config.toml
n_layer = 9
d_model = 160
n_experts = 16
experts_per_token = 2
d_expert = 96
d_shared_expert = 128
activation = "clamped_swiglu"
moe_layers = [0, 1, 2, 3, 4, 5, 6, 7, 8]
router_score = "softmax"
normalize_top_k = true
routed_scale = 1.0
balance_loss = 0.00334
balance_bias = false
shared_expert_gate = true
init_std_router = 0.0164
lr_router = 0.00179
n_head = 5
n_kv_head = 5
head_dim = 32
vocab_size = 8192
norm = "rmsnorm"
norm_place = "out"
norm_eps = 1e-06
positions = "rope"
rope_base = 10000.0
rope_fraction = 0.25
qk_norm = true
attn_scale = 0.177
tie_embeddings = true
parallel_block = false
init = "normal"
init_std_qkv = 0.0446
init_std_o = 0.0105
init_std_up = 0.0446
init_std_down = 0.00629
optimizer = "muon_variant"
lr = 0.00367
lr_mult_down = 0.7
beta1 = 0.93
lr_head = 0.00936
grad_clip = 1.0
warmup_steps = 50
schedule = "wsd"
decay_fraction = 0.758
decay_shape = "linear"
final_lr_fraction = 0.1
batch_tokens = 65536
seq_len = 256
doc_mask = false
train_tokens = 667500000
steps = 10186
dataset = "wikipedia_en"
Below are experts of layer 2 (counted from 0) of a mixture-of-experts language model. Rows are named router (the router's row for the expert), gate (a neuron's input weights, with its number), up (a neuron's input weights, with its number), down (a neuron's output weights, with its number) and show model dimensions 120-159. Each number is 50 + 12 x the weight over its row's rms, rounded and kept within 0 to 99.
After each expert's rows: "comes after" lists some tokens at least twice as common just before its tokens as in all text. This comes from a sample of Wikipedia text that the model never trained on. Tokens count by the router's weight.

# expert 0
router:34 52 54 51 52 43 59 58 48 44 27 49 79 57 45 45 63 36 55 24 36 52 72 38 25 69 69 58 44 50 38 65 50 80 54 49 49 49 46 54
gate0:39 32 53 50 44 45 40 53 45 43 81 54 39 36 52 33 53 45 33 68 65 38 52 42 52 36 66 55 61 43 46 55 42 45 53 39 26 31 66 64
up0:43 23 51 47 44 45 45 43 47 54 83 64 49 36 45 25 47 59 31 47 65 32 53 39 55 50 70 57 68 44 45 70 42 37 39 45 36 26 46 42
down0:54 51 46 54 60 39 58 29 56 52 60 40 68 63 54 51 55 43 49 39 55 41 51 50 67 67 68 28 59 56 29 62 43 45 63 46 61 51 52 63
gate1:47 51 32 31 31 47 65 65 48 50 42 61 77 49 52 45 49 56 57 35 47 65 58 69 51 57 52 36 51 70 43 51 38 44 45 47 55 53 37 56
up1:47 47 29 33 51 54 60 75 62 52 32 66 60 64 57 53 50 51 73 40 60 55 54 65 46 41 66 42 53 67 30 56 57 49 47 65 61 45 48 62
down1:37 55 45 56 63 44 38 58 55 64 60 26 45 59 41 39 56 41 16 61 63 54 31 49 65 50 62 53 71 65 57 60 35 54 64 59 36 49 43 32
gate2:35 59 57 53 50 60 55 58 60 50 35 49 45 52 45 35 51 46 57 53 48 52 54 56 47 52 50 44 45 46 47 58 68 56 48 44 50 38 58 28
up2:27 58 73 62 47 53 60 37 73 50 52 45 54 54 63 43 67 41 54 62 57 44 45 50 45 51 70 47 57 47 47 58 62 59 56 43 13 54 64 31
down2:50 49 47 50 42 59 66 62 55 58 80 47 39 40 52 60 42 55 69 33 42 45 50 50 38 38 42 59 44 61 37 37 41 41 55 58 39 60 70 28
gate3:62 25 48 55 37 55 58 57 26 44 56 57 14 70 36 47 52 75 50 46 47 53 40 58 45 50 55 61 47 56 39 58 47 48 35 50 49 56 55 48
up3:41 50 62 46 44 32 46 60 37 55 73 47 37 63 54 40 49 26 46 42 64 69 53 53 47 47 48 61 61 53 41 60 79 45 49 40 57 56 50 49
down3:47 65 42 43 64 66 60 36 50 43 71 65 56 57 42 33 40 49 39 53 41 39 57 43 52 49 54 60 19 76 47 47 41 60 45 40 52 51 62 56
gate4:58 61 35 44 55 43 53 41 41 61 36 57 56 69 51 52 64 55 58 32 55 35 49 74 54 37 54 48 44 51 43 58 35 50 50 55 47 27 29 33
up4:59 55 42 44 48 58 46 51 42 51 55 40 58 73 45 48 63 53 53 48 53 39 46 55 44 59 67 57 35 44 46 51 36 34 52 51 41 39 49 44
down4:58 32 57 50 49 50 60 59 66 67 47 43 44 47 32 53 52 37 37 49 29 54 48 28 53 64 51 52 57 67 63 38 45 44 58 18 42 72 35 59
gate5:32 52 43 43 74 41 46 50 50 56 45 56 39 37 48 43 63 47 52 38 56 34 54 55 54 43 59 46 55 53 42 51 31 51 48 68 25 56 43 55
up5:34 47 50 45 36 27 39 51 50 56 40 54 46 41 61 47 49 52 44 56 44 43 49 61 57 43 56 49 44 51 41 41 45 59 55 60 55 56 31 58
down5:62 34 53 43 68 59 50 55 53 52 44 59 37 37 55 56 58 54 53 36 50 60 45 44 62 55 55 38 67 40 55 50 55 42 67 48 34 56 52 49
gate6:38 44 43 64 61 58 48 52 42 10 52 64 53 34 40 49 46 54 47 42 51 62 57 65 33 45 43 50 50 51 60 30 43 47 50 47 42 58 45 26
up6:40 62 33 50 65 58 42 63 34 25 42 51 53 31 35 52 39 61 45 38 49 52 56 37 44 47 55 34 42 49 61 42 65 63 35 46 53 36 43 34
down6:57 56 26 62 43 42 79 58 53 57 35 51 32 32 29 59 48 52 47 61 47 50 53 42 63 40 37 60 63 42 33 42 14 67 50 50 51 45 50 53
gate7:28 65 65 44 46 30 39 47 60 39 62 44 52 47 50 47 42 46 58 63 44 29 60 36 38 45 43 83 42 54 59 43 44 53 73 39 48 53 42 57
up7:30 49 63 54 39 41 43 60 62 32 50 58 59 56 47 60 63 51 55 67 32 43 50 53 34 44 57 62 32 65 60 47 31 44 50 32 45 33 36 54
down7:51 23 53 48 53 75 67 64 47 59 54 43 35 35 35 37 45 66 58 54 58 50 31 58 54 37 57 31 59 39 54 41 58 42 38 19 62 53 74 54
comes after: " ", "1", "9", "2", "0", "–"

# expert 15
router:49 48 65 53 71 50 66 42 49 50 61 65 50 76 28 59 36 44 59 38 66 56 51 51 41 35 54 45 37 58 55 47 33 59 51 44 66 60 46 48
gate0:35 61 59 38 53 44 38 59 45 47 39 50 60 73 49 50 53 32 52 44 52 38 66 41 58 48 61 55 40 55 57 55 64 82 51 42 54 65 42 29
up0:40 52 68 40 64 41 52 54 60 53 54 52 62 70 55 52 33 49 42 38 55 46 72 36 72 37 53 52 50 54 63 68 58 69 57 43 60 59 38 45
down0:50 54 17 34 45 47 45 56 40 56 47 43 39 24 64 55 76 35 56 80 32 63 58 36 58 45 50 35 49 48 51 50 56 25 52 41 54 33 37 70
gate1:50 53 62 46 52 49 52 48 41 47 51 48 49 46 45 64 56 49 25 47 56 53 55 40 50 71 48 50 42 55 57 48 40 44 43 30 55 55 70 60
up1:51 25 48 53 59 37 53 58 65 42 54 56 49 50 36 72 48 62 39 47 68 54 56 38 53 54 47 48 53 45 70 54 34 48 55 52 62 60 54 69
down1:51 55 59 55 57 44 53 58 64 35 58 65 64 33 50 60 30 67 66 32 36 36 49 64 25 64 42 44 29 47 57 42 61 67 44 53 51 44 46 33
gate2:51 73 64 47 66 43 33 76 62 29 37 53 41 38 58 44 37 59 55 48 59 62 37 73 48 41 50 42 52 45 29 55 29 55 45 56 54 47 69 44
up2:44 50 71 50 37 45 24 70 63 44 33 62 49 42 60 57 39 28 43 48 72 58 44 61 58 59 50 48 34 47 43 66 42 56 26 63 62 51 60 55
down2:47 41 69 60 49 42 56 51 31 52 41 40 53 42 33 51 64 38 35 59 56 50 52 60 50 44 70 72 44 47 32 41 62 48 60 61 49 48 48 35
gate3:54 35 49 45 45 28 21 42 55 34 34 59 38 70 51 55 54 50 73 51 74 42 33 57 69 49 39 43 36 50 56 38 46 63 48 37 49 50 73 74
up3:66 45 54 55 59 44 67 44 53 70 35 73 40 70 47 59 49 42 57 59 57 59 52 55 67 67 55 44 46 38 41 60 47 70 33 58 55 54 59 68
down3:58 50 49 43 73 39 59 73 43 63 62 58 30 58 42 62 54 38 43 50 55 76 41 43 42 55 45 42 39 59 65 62 20 59 43 55 57 67 39 46
gate4:47 46 38 39 80 38 60 68 52 61 47 41 56 71 45 54 67 40 42 28 31 41 49 43 37 24 37 57 40 41 49 22 61 64 61 48 54 57 53 43
up4:73 66 62 44 33 49 46 59 41 42 33 55 43 35 29 43 42 69 64 63 56 67 18 47 55 46 45 63 47 62 67 35 78 25 43 53 62 31 77 53
down4:67 45 56 64 61 61 50 36 30 30 56 54 42 19 50 40 21 45 60 56 45 42 63 51 67 44 78 69 42 49 50 74 55 38 74 36 41 33 46 60
gate5:38 32 75 49 55 35 60 70 78 60 54 76 47 56 50 59 50 51 61 52 55 68 53 23 56 56 35 86 48 39 31 39 42 67 56 49 57 70 52 49
up5:20 33 53 34 42 58 71 35 43 51 44 47 54 68 43 55 72 59 60 60 47 69 46 34 49 46 43 77 54 36 63 49 64 40 48 62 47 52 51 31
down5:40 35 46 51 41 38 42 62 22 33 36 56 58 41 25 44 34 53 43 69 64 44 56 66 43 49 45 32 45 71 42 31 72 47 62 53 38 50 43 52
gate6:65 57 71 56 38 57 65 43 59 26 46 47 58 48 52 56 57 59 49 44 60 53 50 52 40 45 33 59 57 69 58 33 50 49 55 62 51 37 67 79
up6:35 55 61 47 64 58 49 34 38 32 49 75 63 57 44 41 60 32 45 40 63 63 65 47 46 60 39 53 42 41 64 59 50 34 51 61 49 60 66 49
down6:28 41 41 60 49 39 54 54 45 49 33 45 66 42 51 63 71 58 49 50 65 52 31 38 62 55 42 38 46 61 61 33 63 57 59 51 61 47 56 43
gate7:28 51 66 49 45 39 62 64 44 45 60 52 54 61 26 54 32 46 59 59 66 52 41 38 56 30 38 54 37 57 56 47 52 40 49 67 58 50 60 43
up7:46 37 60 53 57 25 60 43 58 54 36 47 59 39 41 52 55 32 53 53 38 52 41 40 59 16 56 68 51 60 42 49 74 21 42 73 45 54 57 44
down7:57 51 37 36 37 56 44 59 64 38 47 56 46 63 54 27 57 61 43 40 51 13 46 48 23 48 63 71 58 27 57 56 51 45 37 45 59 35 41 58
comes after: "2", "0", " ", " the", " |", "1"

# expert 7
router:34 48 46 43 37 60 40 35 52 52 48 48 39 65 62 49 57 37 43 42 34 45 56 55 78 66 49 54 31 65 46 44 43 63 63 64 55 39 40 44
gate0:44 65 52 57 56 58 32 51 48 40 45 68 41 59 43 44 65 45 17 70 58 42 55 46 56 54 75 42 48 49 77 52 41 68 54 53 52 56 56 27
up0:34 66 56 45 65 44 39 46 32 42 45 57 47 41 60 44 54 42 27 48 47 32 44 45 63 45 59 33 49 35 45 52 41 63 47 33 46 35 48 50
down0:72 51 71 59 24 47 53 28 55 77 50 58 43 36 45 49 50 42 53 41 53 54 42 63 51 64 67 60 55 49 33 74 35 35 51 46 53 63 72 52
gate1:38 50 54 37 67 56 24 58 45 47 65 44 60 79 42 58 34 58 38 34 54 54 39 55 59 69 57 54 63 43 48 49 51 48 42 56 47 47 42 65
up1:45 52 55 50 69 53 24 65 52 47 55 46 58 70 48 70 40 60 33 52 50 58 34 52 57 77 70 49 52 49 51 46 55 51 35 69 49 36 66 66
down1:33 55 30 45 33 52 65 28 61 54 36 54 53 40 47 43 44 45 50 48 49 41 58 44 35 42 61 34 57 67 46 50 66 40 47 28 46 56 54 47
gate2:54 45 40 56 33 48 43 45 46 40 64 61 40 60 35 48 54 42 36 50 38 42 59 49 49 52 39 58 66 40 58 44 52 52 56 51 36 59 41 60
up2:45 60 36 49 36 50 37 62 56 29 44 56 37 42 53 46 60 29 49 65 49 75 56 52 67 38 45 39 73 60 70 54 46 63 46 47 42 53 41 36
down2:28 62 29 56 72 46 61 48 59 50 58 63 51 46 39 46 52 79 56 56 36 52 29 49 41 80 36 45 44 21 46 40 57 59 57 30 48 49 38 53
gate3:32 65 48 32 46 57 50 53 48 43 35 50 48 57 73 25 41 16 42 39 56 36 52 53 31 61 49 57 49 52 39 51 47 40 67 26 55 43 48 52
up3:34 80 57 41 48 55 43 58 38 50 34 43 39 68 60 35 45 40 55 47 59 33 37 65 42 54 47 41 30 59 65 63 39 68 61 44 51 61 41 74
down3:50 41 40 46 39 45 68 07 67 44 62 32 46 28 33 47 65 72 53 59 33 64 64 50 63 48 42 53 57 51 55 48 58 61 26 51 51 51 55 43
gate4:67 57 40 49 37 49 37 56 45 59 45 49 43 62 50 60 40 54 59 32 65 31 56 39 39 62 56 73 40 41 66 73 47 70 51 86 52 56 64 52
up4:27 56 37 40 46 58 58 46 33 65 40 35 37 52 63 53 33 64 51 49 47 60 32 22 28 47 42 59 51 41 49 60 32 39 48 55 63 35 72 48
down4:67 42 47 57 41 53 53 36 54 47 49 49 52 52 55 39 55 49 40 72 62 62 46 60 32 44 64 23 55 68 56 27 63 39 44 55 34 41 67 64
gate5:58 59 63 63 49 36 27 78 55 35 76 54 43 57 48 52 32 49 42 51 54 48 38 42 79 76 47 59 75 57 74 38 41 55 62 51 52 47 35 54
up5:45 42 61 54 45 46 38 64 59 50 54 54 51 61 50 59 45 63 47 48 52 33 55 34 58 54 62 44 71 55 66 19 45 43 49 51 54 44 36 49
down5:35 36 28 66 34 60 64 23 48 54 19 66 47 42 52 51 53 43 53 36 57 41 51 44 50 40 60 45 45 50 43 55 42 64 64 39 64 53 56 57
gate6:38 70 51 51 46 39 46 52 56 62 52 66 55 66 53 57 62 60 31 69 36 76 69 60 48 42 64 34 57 51 62 45 37 43 48 39 22 57 47 32
up6:41 60 47 65 47 51 27 40 67 49 46 53 56 44 64 51 72 50 29 50 49 39 66 41 42 47 35 52 37 41 36 31 46 58 46 45 34 50 55 35
down6:69 48 47 45 42 44 44 50 44 41 45 31 36 39 63 54 49 48 35 51 42 60 61 41 54 36 57 66 60 44 14 43 43 53 41 71 35 54 53 69
gate7:31 50 41 50 61 40 58 43 40 72 49 42 48 48 37 16 32 45 74 64 53 73 43 50 63 48 32 53 47 55 68 46 16 62 48 36 54 30 62 62
up7:53 39 56 52 47 50 53 45 57 35 33 41 36 74 46 39 46 47 45 61 39 59 35 52 76 45 54 63 66 50 58 53 45 73 51 57 42 46 51 50
down7:60 48 62 51 34 61 48 61 46 47 42 42 47 84 35 37 51 46 30 52 26 49 38 38 49 40 43 58 68 58 40 37 48 59 68 77 42 52 41 45
comes after: " |", " |\n", "|", ";", ")", ":"

# expert 8
router:25 27 44 23 57 51 44 69 47 58 54 48 51 56 58 60 50 43 73 40 49 61 52 51 60 56 38 39 70 51 63 39 31 58 37 38 46 55 53 35
gate0:52 32 58 40 48 35 33 66 40 60 61 37 76 44 51 58 49 51 44 48 61 42 43 66 67 37 39 41 39 67 51 34 48 41 61 54 73 36 70 52
up0:49 60 50 52 37 43 24 38 55 52 39 50 56 35 63 59 22 44 59 42 71 40 37 61 60 39 38 67 53 52 75 43 36 67 71 42 38 47 48 26
down0:56 28 35 50 45 30 62 74 49 48 56 47 72 62 45 47 23 78 54 51 20 32 32 54 60 50 69 45 66 55 31 66 51 60 56 54 52 25 49 64
gate1:44 30 59 56 47 30 34 45 38 50 05 25 47 22 46 62 76 61 66 39 34 49 68 54 46 53 51 43 61 43 57 36 35 56 38 55 36 36 46 58
up1:58 45 31 47 66 55 56 49 70 47 42 38 66 61 46 57 62 62 50 46 70 63 53 70 49 50 58 37 37 42 54 33 50 59 55 58 47 46 44 54
down1:56 27 58 27 55 68 48 64 45 43 30 48 43 39 49 54 53 47 25 60 47 56 46 60 61 59 62 31 41 72 47 52 54 56 46 59 63 44 52 64
gate2:50 22 58 48 81 50 41 60 40 53 51 49 73 76 59 75 73 46 58 46 57 42 64 51 60 50 53 34 59 40 59 39 56 46 51 65 80 50 54 57
up2:63 56 49 39 57 50 51 47 34 37 40 58 46 33 29 62 43 37 44 31 66 52 65 54 66 76 39 75 60 60 52 26 20 39 52 47 47 39 55 64
down2:56 52 48 63 72 47 64 41 22 29 47 46 48 30 48 36 29 62 65 51 52 54 81 68 38 50 31 66 49 55 43 36 52 36 69 74 48 58 64 49
gate3:37 57 57 37 62 23 46 70 42 71 54 70 59 50 59 47 46 44 43 44 54 59 48 49 29 38 42 54 34 57 55 53 35 71 48 50 37 47 62 43
up3:46 27 44 41 39 61 51 60 44 50 40 47 53 62 58 53 50 50 43 27 49 58 54 56 48 56 60 41 51 60 44 47 47 72 51 52 42 37 35 49
down3:44 31 52 41 50 47 59 55 44 50 51 51 61 59 37 52 39 29 58 56 49 42 59 38 50 59 69 49 51 51 41 52 41 49 44 38 44 61 34 54
gate4:50 47 59 45 49 53 45 55 68 62 35 57 17 51 25 39 41 56 43 37 39 34 48 46 32 67 45 53 66 41 49 40 35 65 59 78 68 31 45 44
up4:56 46 38 55 62 61 29 57 62 56 55 42 58 63 42 23 49 75 31 47 50 43 94 58 60 56 56 64 39 57 72 60 54 38 60 57 32 44 49 55
down4:34 29 48 66 41 62 61 59 60 15 60 34 36 45 50 52 47 62 48 62 39 20 28 34 46 43 39 48 58 45 34 52 50 54 39 51 39 58 44 37
gate5:73 57 53 43 72 43 50 47 34 81 59 49 62 44 52 51 50 56 46 42 46 54 54 70 36 50 30 40 36 59 49 46 51 56 41 46 43 47 26 55
up5:28 39 58 49 40 24 50 54 44 52 54 55 38 54 53 29 51 61 76 52 48 36 68 60 54 50 16 46 42 59 52 44 50 47 27 50 67 36 51 61
down5:48 57 37 52 63 37 63 52 48 54 53 62 50 62 60 49 44 56 42 52 39 62 52 51 37 37 49 61 64 62 57 52 54 36 74 46 39 31 45 71
gate6:52 56 57 48 57 42 55 71 88 52 43 42 41 74 63 73 22 64 46 50 56 47 60 48 61 58 51 60 62 63 53 55 34 48 60 42 57 71 55 33
up6:49 60 66 44 33 49 34 70 62 52 61 27 58 24 54 55 43 63 44 53 52 50 49 44 59 77 64 60 47 44 60 58 34 32 40 34 45 72 61 39
down6:56 51 44 46 53 45 46 30 55 75 48 46 56 67 45 55 42 53 71 64 35 46 58 49 47 65 56 52 61 54 77 52 47 53 53 43 46 47 33 33
gate7:49 71 53 61 52 44 46 48 44 42 60 48 67 50 59 43 40 69 50 44 38 48 38 37 45 41 52 40 48 78 41 69 53 64 48 46 41 51 42 42
up7:43 76 44 28 50 30 40 60 36 46 61 40 49 62 60 66 40 61 47 52 63 79 41 42 65 67 51 45 39 63 48 64 55 46 31 48 47 46 65 41
down7:51 75 30 37 59 43 53 48 43 52 49 45 55 47 49 58 59 60 47 38 37 46 72 47 32 66 30 38 49 71 35 56 38 33 35 39 39 69 44 64
comes after: " |", " the", ",", ":", " of", "-"

# expert 13
router:64 60 54 64 66 49 68 57 57 49 41 43 37 73 51 62 49 58 57 45 57 54 55 77 55 62 42 67 32 65 39 57 66 56 58 57 53 59 58 45
gate0:50 15 53 52 25 59 50 42 41 65 56 34 50 43 44 46 66 53 31 34 42 51 29 52 47 36 59 48 38 57 55 43 32 54 37 32 49 47 54 82
up0:50 49 69 50 49 22 43 46 44 35 38 56 39 51 50 66 57 59 46 36 52 53 48 76 63 45 29 53 44 58 48 85 52 48 56 69 48 52 61 53
down0:54 45 47 37 32 45 33 60 32 58 62 42 44 62 49 54 63 55 71 58 59 63 64 37 36 94 32 77 56 66 49 43 70 66 57 69 52 58 55 44
gate1:43 54 60 41 26 49 59 65 58 57 50 63 51 58 44 55 65 48 38 49 46 63 43 47 58 49 44 54 48 54 43 62 72 59 54 33 46 37 71 48
up1:34 60 56 49 52 45 48 76 74 42 30 52 46 58 49 58 32 56 64 38 64 44 41 57 65 32 58 57 47 39 44 52 37 57 67 48 60 69 52 53
down1:51 63 32 50 52 35 41 56 31 48 46 47 64 44 63 43 13 50 40 70 58 62 54 74 64 47 48 27 49 40 47 37 60 34 53 58 42 79 39 47
gate2:28 34 34 58 63 59 51 51 50 59 39 59 50 57 61 43 57 57 52 55 59 37 38 54 42 42 51 48 35 58 63 56 39 53 40 50 68 64 62 44
up2:44 59 38 59 66 59 47 54 31 57 36 65 54 65 62 44 39 48 50 64 44 45 51 50 45 44 45 60 45 50 85 62 47 63 36 52 54 59 68 52
down2:52 60 53 52 46 52 54 51 49 49 49 45 63 54 54 53 74 47 60 50 37 67 32 40 51 46 41 50 44 63 48 42 47 70 73 32 38 42 38 46
gate3:44 41 56 30 49 47 66 46 49 77 49 45 58 70 49 49 55 46 39 55 53 61 57 48 57 60 44 42 55 51 35 47 40 63 55 64 46 32 55 64
up3:69 32 62 36 67 40 57 47 60 53 39 52 57 38 59 62 77 54 35 47 64 22 72 49 42 46 52 37 43 54 27 60 46 62 54 42 67 48 55 48
down3:64 39 74 33 39 48 32 18 39 60 46 38 51 55 32 36 36 41 31 37 64 47 36 60 50 66 59 45 46 29 30 47 40 39 61 61 46 49 54 37
gate4:65 38 35 62 63 57 51 63 57 41 68 35 56 52 55 37 59 65 51 64 39 60 49 53 59 55 56 52 26 45 58 65 66 63 50 58 50 57 46 68
up4:54 58 47 48 36 53 53 61 52 62 60 41 78 27 44 46 76 42 34 56 31 60 48 64 47 33 54 68 40 59 47 83 43 56 30 38 48 33 32 54
down4:28 46 42 48 61 69 58 54 17 60 65 49 36 41 59 50 50 51 57 55 52 57 46 47 56 59 37 39 60 77 40 56 65 40 58 49 59 46 32 75
gate5:55 74 58 59 55 45 46 43 42 62 48 44 63 30 51 51 45 74 53 42 56 28 51 52 40 47 58 48 34 60 56 25 49 38 49 55 49 50 38 53
up5:50 69 68 58 57 41 44 42 43 47 52 30 59 65 50 54 29 34 46 64 51 63 59 49 42 56 38 48 20 53 17 55 59 35 43 56 37 54 27 66
down5:70 32 42 57 35 68 42 44 44 35 45 51 27 77 47 55 52 48 61 49 30 58 39 32 45 33 67 42 61 55 59 65 41 72 54 31 66 46 58 52
gate6:59 49 45 32 55 57 54 52 37 40 39 35 39 54 51 62 32 58 30 47 67 71 48 48 41 30 55 26 37 58 57 37 47 48 58 41 68 26 28 29
up6:48 64 78 30 37 57 62 63 48 53 37 59 58 54 45 65 40 47 24 47 55 38 43 60 29 48 49 28 31 63 43 39 41 23 61 45 63 42 63 53
down6:58 56 47 67 43 41 27 59 62 57 47 62 46 38 52 55 29 62 68 66 36 58 42 30 49 66 46 50 40 50 27 45 44 55 65 30 59 52 63 40
gate7:51 58 35 50 59 45 58 55 78 62 59 67 36 56 51 42 65 46 49 44 52 37 56 49 42 48 51 51 42 49 58 23 58 60 22 44 30 67 38 32
up7:70 55 37 43 48 32 66 37 68 43 40 60 11 67 42 31 36 55 56 42 55 29 66 51 33 29 63 70 54 46 61 36 39 41 34 42 34 60 47 67
down7:65 45 59 42 73 25 41 53 52 51 46 58 49 22 59 65 48 39 64 65 44 34 67 40 47 33 66 50 58 63 43 46 40 65 28 74 37 53 41 65
comes after: "\n", "-", ".\n\n", ")\n", "\n\n", " |\n"

# expert 9
router:73 37 37 41 50 40 48 57 68 25 56 28 63 51 69 48 19 30 45 61 48 69 37 59 34 37 48 66 54 54 56 38 64 37 53 60 52 51 78 55
gate0:52 21 49 40 45 65 55 52 57 61 49 52 48 45 56 27 41 42 33 51 56 55 54 41 40 53 57 49 65 35 35 54 60 46 50 49 43 51 38 67
up0:45 53 56 43 37 55 33 61 44 75 43 33 39 38 59 50 46 55 61 47 51 55 80 73 47 60 44 40 38 50 51 64 71 45 54 63 37 69 25 57
down0:53 55 45 47 35 23 61 49 43 23 31 36 33 65 58 41 29 47 34 81 17 44 38 44 36 44 56 46 38 44 64 43 31 54 60 43 53 50 40 59
gate1:56 40 46 40 75 53 52 51 62 64 48 46 35 83 65 60 43 48 47 46 49 62 44 50 49 30 50 26 65 71 60 35 21 50 53 51 36 52 47 41
up1:35 64 43 36 61 45 38 31 74 62 44 46 24 61 57 52 46 57 52 54 88 49 42 62 40 54 63 42 50 62 43 31 41 39 55 59 30 55 68 47
down1:55 42 49 63 41 47 50 61 48 22 23 42 29 50 50 53 54 63 64 44 34 43 37 47 55 41 34 49 51 67 47 54 44 54 57 39 50 80 63 58
gate2:44 78 43 43 59 45 56 54 41 49 35 49 57 59 48 70 43 47 41 72 62 86 55 51 47 62 25 43 38 63 43 79 73 53 67 57 42 41 63 44
up2:44 40 48 70 59 41 58 39 55 31 46 21 32 60 59 34 67 64 37 41 57 78 68 68 30 55 37 50 43 68 48 32 57 58 53 55 44 38 56 57
down2:61 53 39 52 69 68 92 47 52 49 64 62 53 49 51 72 57 32 67 29 50 30 48 51 44 29 56 55 53 51 57 61 60 53 48 60 40 43 67 50
gate3:33 65 46 41 51 66 42 71 40 37 46 35 67 64 49 47 65 64 46 48 48 35 38 38 54 39 34 08 29 43 68 50 81 52 53 43 40 33 51 74
up3:39 38 39 49 43 46 60 70 45 50 65 65 66 57 41 37 64 48 56 47 48 52 51 48 42 52 59 42 42 53 54 59 87 63 41 41 54 26 62 45
down3:49 54 54 70 45 67 36 48 44 42 50 62 65 54 41 60 52 58 61 52 46 57 59 39 57 54 65 46 53 32 59 57 31 44 40 38 45 50 58 29
gate4:52 54 47 33 70 48 46 42 43 64 56 44 54 36 46 51 55 44 42 48 55 47 35 42 41 49 54 58 52 51 31 44 68 47 48 53 44 83 36 62
up4:49 56 41 24 54 61 78 55 46 69 66 29 56 40 60 40 48 49 38 49 65 54 35 46 53 40 39 52 27 53 53 70 60 61 64 53 47 63 57 60
down4:54 56 60 42 50 46 61 41 47 52 59 33 46 58 38 73 65 60 36 50 47 44 57 34 69 55 34 56 44 63 41 48 46 37 70 60 76 57 43 47
gate5:54 48 63 49 75 54 54 50 58 45 47 48 50 89 27 45 57 65 45 53 43 49 59 50 50 69 33 52 41 60 38 38 42 53 33 56 59 45 61 51
up5:44 55 54 47 52 40 52 51 72 57 48 57 52 52 34 55 42 66 50 64 32 36 34 43 63 68 52 44 56 57 57 40 35 57 40 63 38 66 69 47
down5:53 41 59 32 66 52 29 58 59 69 62 54 58 40 40 58 26 51 57 43 36 37 33 32 39 53 47 61 48 55 52 45 51 53 58 53 54 49 64 48
gate6:69 51 49 58 47 51 15 41 65 47 50 51 70 65 51 32 70 73 31 57 54 78 53 47 65 62 40 35 65 61 68 59 60 62 51 62 59 59 48 64
up6:61 43 58 59 58 50 27 25 89 56 45 54 53 64 52 54 73 61 52 58 49 74 76 54 26 40 43 58 46 31 62 42 35 55 48 66 47 31 59 43
down6:67 51 39 39 48 56 00 42 35 71 61 45 67 58 46 45 31 60 58 56 44 59 44 42 40 63 38 30 59 50 56 79 57 58 57 35 60 49 61 50
gate7:40 58 36 57 50 48 53 40 87 47 42 38 45 47 48 31 54 35 42 72 42 36 48 41 66 45 55 43 48 70 58 38 54 57 39 52 49 51 56 45
up7:43 57 66 51 38 62 58 53 26 47 48 52 47 67 51 29 57 32 49 43 46 49 44 56 79 49 54 44 58 94 40 47 64 57 38 65 38 26 58 38
down7:50 51 66 67 64 39 38 41 44 67 71 37 64 51 47 53 51 35 63 58 55 64 44 58 60 58 51 35 78 58 47 32 22 54 66 36 53 56 65 30
comes after: " of", " and", " to", " in", " a", " the"